config.yaml
d_shared_expert: 128
router_logit_norm: 2.0
init_std_router: 0.0153
lr_router: 0.00123
max_steps: 7180
Below are experts of layer 3 (counted from 0) of a mixture-of-experts language model. Rows are named router (the router's row for the expert) and show model dimensions 0-159. Each number is 128 + 24 x the weight over its row's rms, rounded and kept within 0 to 255. Numbers have three digits each.
After each expert's rows: "mostly gets" lists some tokens that are sent to it at least half of the time; "comes before" lists some tokens at least twice as common just after its tokens as in all text. This comes from a sample of Wikipedia text that the model never trained on. Tokens count by the router's weight.

# expert 100
router:170127143155155127140173121151158092159085101105124134117106136167134126155139104153161137150144120106110139098095112138134113172147115186117122102171071118143123124129118123073146138128145129114159101097104141107144097172169100166094169152188125114113097150136126102135123138133107082110160167120113117111110111103116125112175112153105135100129141112100120132114145144128115131113119160105163116123121095093160162102140152123118128098145097157069142128160103138112128121143112132
mostly gets: "end", " assist", " episode", " song", "write", " role"
comes before: "s", " of", ",", "ed", "er", "ing"

# expert 22
router:146135114161140138117111143109131133125123157150163175093098170110120124133128142069182085105101140108155115140129122181162144150131104136135128106112157123142134121151149098111157102110141134097087123139113116082139100114143121153161128103134078197112110103152098157113122126109154078177151130111124130119122127122107131140101105126123132148159141132159172103137135112095152192161133140101157169116103123128097087150114174153173139142108117123125145108110122111134139157109109136
mostly gets: " city", " south", " North", " City", " north", " California"
comes before: " States", "er", " of", "n", "S", " Kingdom"

# expert 103
router:171136132133142133154145143101162141132108171120098128183121089140104104147123139149113128096155120129128101159143132126165168136152150139127085100103110100134146134122093127109110120100167141094145146082107131113085138098094115136142104108130084093120116128167113146114131106114156146143128136093130151094179133151122163136089145099169106139167145185114115148112121132087153103086093085082120116138087153132125125100116144125139154125093157112109168111101144131111123101087120115
mostly gets: "–20", "–19", "20", "′", "19", " 2020"
comes before: ")", " |", ".", ":", "00", "25"

# expert 57
router:128152137137094119119138128097156141115121108133108139103137154119125134071128181141101089133121173125159161109161110104109089110095125167120125125090102194129144102088095090158098124103108141105167096120158107136135117142090131146121085134087152106158114141159142085102113158117141136103149143102111114132074157131105091116091100151130103134105148159143152119109138102166120123125140160140143139107112101133115090184123137161153135129130118148163109119131165092134122130165124117
mostly gets: " large", " public", " final", " local", " major", " general"
comes before: " ", "ly", "ity", " re", " con", " f"

# expert 39
router:116154187108122147134117146116121100115134095153186181154161080121136136126132117158169159153117077153103144114124130126103126151154114134150195135122121117103143113087123118111171122125110156097112125120126112108142163078092131130134070096121153129123100095143128114144125144117123108163145144135147162095106150107128117154156120133098133128141112113177143120095140086146156145148086117128137134129101105120087093098110138121140123107125110133109098132116114095139142170175089090
mostly gets: " include", " provide", " describe", "rect", " support", "±"
comes before: "|", "\n", "-", "d", "ron", "ian"

# expert 118
router:107105111136115139100143120084159165162085124115100154101109125154161143094143130128155132128108110114135139097145107126118143173131135135115095123146127093086123085149119158098130097136085097100055153127103143131142123091141122130149101092089103125111141124141116122176109115112129103105105101097114128078149126135103161162102110116143104092147105104112095147110173137141102138161080152105106144116107152143096109132162085116103107160147116139106122107149104134109086116116145083
mostly gets: " September", " August", " July", " May", " January", " December"
comes before: " 19", " |", " 18", ",", ".", " 2025"

# expert 127
router:126136134109129135151123158102080150115152124164099142094092096116155106126138079134150116179162169139118082122129129121108116142121085107131132101142118136131166138118140076153094121113101133130089132177099172098068111140134106154155133111115125102103113144110145130086119155122158106165115128098140097139181110127138113093133099117132087105132176124138110137147085072088113154138159094160114106160150109121174123127152148110137127112140138116155140121104142112123101133153112132
mostly gets: " and", " or", " &", " Or", " defeat", " but"
comes before: " ", " the", " a", " and", " other", " re"

# expert 83
router:164153089127119171098149151128103135107124120149153094184140100137136135112093159089144110119110132089147114116114140147142157139125112099160129141171129151134153129148179110151116124129077171105096109157195170101121117117120163142174074140082122135127106151133124102132112132144115121113134137094159102096146131127151142151120130100128133143126139109119144105145184140112110112131163130146115100103103169119114098156166130069139156125127096093115132132153127145137118131147071137
mostly gets: " had", " their", " have", " some", " its", " has"
comes before: " ", " been", " a", " of", " in", " own"

# expert 113
router:142144130140082157138136122134121116113127101138102166119120123126157137128137063130068134135134143167123142139121105142141162143131111183156114114096144126182145147118099130155121137126129163129175102129111125102122055137131108135109117112185157146114179146130151138102103146125146153096130158107142154153122151142151132149147152140112150149151175107055145108138133122127113092140078148125118141121157133112123111137136128134151173105094144108106179141134159130130143066113126154
mostly gets: " G", " K", " g"
comes before: "-", "\n", "en", "round", "e", "ir"

# expert 111
router:154154139118099105153152124101111180105125091149166125129126178109138159120138089141107148135119084148140153114132071112120106143102117097119143116144111159142098151141135123111100133108142117126146171081207121119151134158120108132162141142137123141121107109127162104150104175100093110159154119165135142129080146102116127111161131123112172123129131121127124138114110127146081108089106106127145131118116123129173145087152163135143123161122118156141129160102176116064165131103150119
mostly gets: " same", " follow", " head", " title", "que", " return"
comes before: "s", "ed", "ft", " to", "ly", "me"

# expert 96
router:128139092121100134167142152123105133133140124167128126127094112080106126123102118149121164146090149115142111134132109090139142118102126106163103109146117136168161124112139110120075115088130085109099132137094163088114123106167103126099098113088081146140117181138115095159147102124115092134094118149127111131137157079086106127130100140158106152140117122131114125182141134124145169144133165124155139130145120149106082144128135178100136111105151121169066125109163127093108096105129122
mostly gets: " from", " the", " between"
comes before: " ", " first", " United", "m", " city", " same"

# expert 67
router:090124178136162136125145142147171089123140130125132116173149176106122106105097090120135140164100124121158106123139161122149109143184105117142141106119134105113152119138141143149153151123120152144109084073129108135124127084147136152171106157108119106140101151117098124105103091115144143116133122115084125106125123129109099109115125120140174102057095133120166156090101138132098122126120108164112126161105122087140149139072146132142125121160105086122159156132129142124173129111074115
mostly gets: "tion", "vision", "ization", " operation", "ction", " addition"
comes before: "s", " of", " to", "al", ".", ","

# expert 116
router:093139139104126126113090108114135152169084119101114094126174115122115120122113102152185118159153140101134161137168157125119173111127148140128155153146116112149124126127157106117151109107119135123162125087087141207159134101118081096128147103165121112096114106180147134151100071102162130106113127150136113102126118132123116131131112150137139104139118136106131132157141142115137122103175104101135160114133113111123142112124120084106142120143149115162108140111146072139108104112176193
mostly gets: "===", " on", "====", " into", " about", " with"
comes before: " the", " a", "\n", " be", " his", " an"

# expert 80
router:139131125149115091125140138131144144090205130142089102087125133112082154107085149165133137123170095124141095123128148083132120158152100137138113105089141130091137140144164111101098183140143142169119123169146112129126096146118152151118109119082174092141127115117110124074138133162166139148141147113069117113098143133093171120102126139106125109119106147137150130083158136118107173102139098145097091128107115121126132145081121124109136085121114134120125141109123124159109100138136143
mostly gets: "ical", "ological", " military", " production", " political", "ology"
comes before: " the", " ", " and", "ly", " of", " in"

# expert 27
router:060099159111115129104117124150117145082111165142134173113147105135089148112108102133124144146080109123142147110121132149191125088113174175134139141116082116127138096097090106106148118103102113131118127140094150159128120126123107099121117158116155120103139131163114144121170131116125105145204099181128127142107124120124111126105190147160102118128102104122121094099148129166127123150160106121162100103097137163154152124120143118117157101124118129096117108163112148141102122109107124
mostly gets: "%", " V", "ov", " Russia", "N", " km"
comes before: " |", "′", ")", "A", ";", "E"

# expert 82
router:145109110143163123152107078089114127127137114135128108130062151136132128083128133129108109093120144116118079122186096088115158116113138133129098115138118154162171123146119128153155118145159134100181118158103128149099108133130102161151119129120121099121106152180152104136140130118170153118107106115170129096111127139122122169148096118152104063161174136145157088107125176147132132159131144114152158114093132172129137108117137097137120124087156137123133119137134166134093106131136172
mostly gets: " school", " own", " back", " football", " School", " Park"
comes before: ",", " of", " in", ".", " (", ")"

# expert 75
router:108131118099123151099129142086104158124097144114128153112123140125090133097110112115093127118122086101139114102146136154139181074110115132131132131133105161149133114086181137154140137068141128100157082151087101131138145120159145132116091125079109092109134185132110112131098095132148137113154091140134174100078133131126144153098116098130127097124153146186114129100099146110143155151149148146113140077092123129120102165136118151165157137123121140092137094158143104128140121127099118
mostly gets: " not", " only", " later", " until", " also", " both"
comes before: " ", " a", " the", " re", " as", " been"

# expert 69
router:182116125147133146146126112136118135080165165100101119134135159130116113126102094149128144151150150108121130122134131121133113107111109135132143199148064124131077141159124167136144103141137185099121083095142118156116136127123141094108146103121116140139123102122175100117163137130169082139115148169119135129067131144147115143145146119127126163125102146089154103109148089131126152181159126124104092118115114095104138116104124104114121144153177150119117130165078127134137101147167099
mostly gets: " for", " For", "for", "After", "On", " Li"
comes before: " the", "e", "t", "ce", "mit", " a"

# expert 52
router:146142103099126127067156169117115107093168133142140155156111138132146170115094138118118175101143161125079134142131156127111110113158129128104113121118139129149139122121094136112100142141138137163079182126176151128124121120128086129158104122146113132134107140097091100104136096112105132136138123107130117140073131099163100073111156162124133130144113140146177152125103109134143120123135143152101110135111122164116110145105147119097094146159109127146140093146177083094130103082143191
mostly gets: " mo", " time", " form", " year", " number", " period"
comes before: " of", "s", ".", ",", " in", "unt"

# expert 95
router:126160083119105146139137145104114121174131154154088132168080104105091089101115101117082139158113142116130118124153136112160147136094109127143104119100111111127132111124174116134137093097102138112106162177123170107127133115182117112102137094109118141134109165165132123107158116127141144097102138113148114116141141097111174144085104134166152094155171086154111130130114110133147164145139165174113157095100095137105082132128128145111127110114151131134098104126142120132072096101125140
mostly gets: " ex", " British", " Bri"
comes before: " |", " the", "After", "ten", "p", "per"

# expert 125
router:180135126169105129137102128165135091088115110133145097153153122159161119107104095125129106107150151118153113106154142152114081140137106196135122147119103135137119166101103139124138140168141126130124126100112129131165111148124114139146145166149134125124136119128139100069119127074050156077116103111082110146126123137128139102127126069169148125103166175141121139135144178146120094132118156135108162128144095119153125130115092163134113150118164112148143120115102135146111132157153137
mostly gets: " law", " person", " official", " ==", " children", " video"
comes before: "\n", " also", "==", "ure", " ==", "ic"

# expert 26
router:156116154099148147131144140114086081135116088085126122115151088118135119167121096148104118143153127114123115130145097146156147161122140191133112107163109125104119158114136152162133131152180106145115115127141076160143156138121175151143124131151182136125099136073101162101139148155128119109129132113152127116153170131116148114182155133129154141135145173125133099077154144146094100121092155138163149189131113121102145157095156122116156135126135113151147156127131129097129105145157143
mostly gets: "\"", "|---|---|", "”", "age"
comes before: "\n", ":", " |", " (", "ment", " of"

# expert 115
router:129144092109102152153139165152109134128107135159126143150095105107097071111128123128096111149110168095115142143139115089140157117095124097160089110117093126148114115101133110139097089087121140113095154147130165116125140122164101131106143100106140119121101181130144131116144152122168164099104118116139119099153170097089141143095093129157122085141153090188091143138136119107135162146159153157134155125097104144109106138139134158131177107087152129124094099139132121111080106138125124
mostly gets: " he", " she", " German", " his", " Green", " He"
comes before: " ", " was", " re", " first", " had", " a"

# expert 91
router:129125122136124101125163104183144116179130096090100130148099088137112158138113124134136144106113079121088108111114114153126089129146142185144139087129107105129126171089121144143145186117183120128129110127129146113151169125144118140138139137126102075147111134175110120119128138101077144094135168124140135113114151162116102094140114110119128113129121114171137143133129144129156139154104168107137125140111090133136125081094125154086146098144098098093127182141113090096139147103097119
mostly gets: " event", "act", "ship", "?", " train", " ex"
comes before: "|", "\n", "|---|---|", "ive", "ed", "ing"

# expert 56
router:127118125174101132152111096175115140117150107115081143112138118120128165119153140147094103104121134161119115138155107170100136165117116125124143096164144138131134134153123117089114133094141108117101134113160155111143062139163142154140110162110131135082119098181097128124142129132121168146140131158134126096103116081082098100170096135127133119132159129087189135124117139153127121137145141134141140135125161125106139095092143110102100158101073108121121123183088092158099123167122112
mostly gets: " office", " use", " village", " station", " engine", " Class"
comes before: " of", ",", ":", "ic", " in", "ation"

# expert 93
router:120104165131119153146086102141088152147138164149086103125125135153116111133128132115165088134166104126095081118150113147137172111134162150129178109104162124158168123135104154157117155152125135129139137156071123102121179106125100164102098142091142142089094095114112166141142163109156154145107128137126142115125122110132161102147098107146116116142116115167107129130154148145153104110138145116182160165151165108109114154095112083109143166136141117117098138110102123129114156102144158
mostly gets: " Australia", " States", " Island", " India", " enter", " Kingdom"
comes before: " |", ",", " (", "n", "a", " and"

# expert 23
router:152112105158115138135149139124120127112097165123140142172167109107167151148109119153141129164084127103124126124138108141128129093160121135144150114137127063104070159153107109143092146119135136133204114109125156116147139116098155121100136109113127147097134121084080143155085115124110148162114106094146111142105136129175113127135151154059134106141142127098097128100128134170081109140112089113131176121125141131187155136093121088114129104123146131098137124154138103131144137146110135
mostly gets: " vi", " se", " Vi", "vi", " 2019", " 2014"
comes before: "ce", "ed", "e", "a", "n", "d"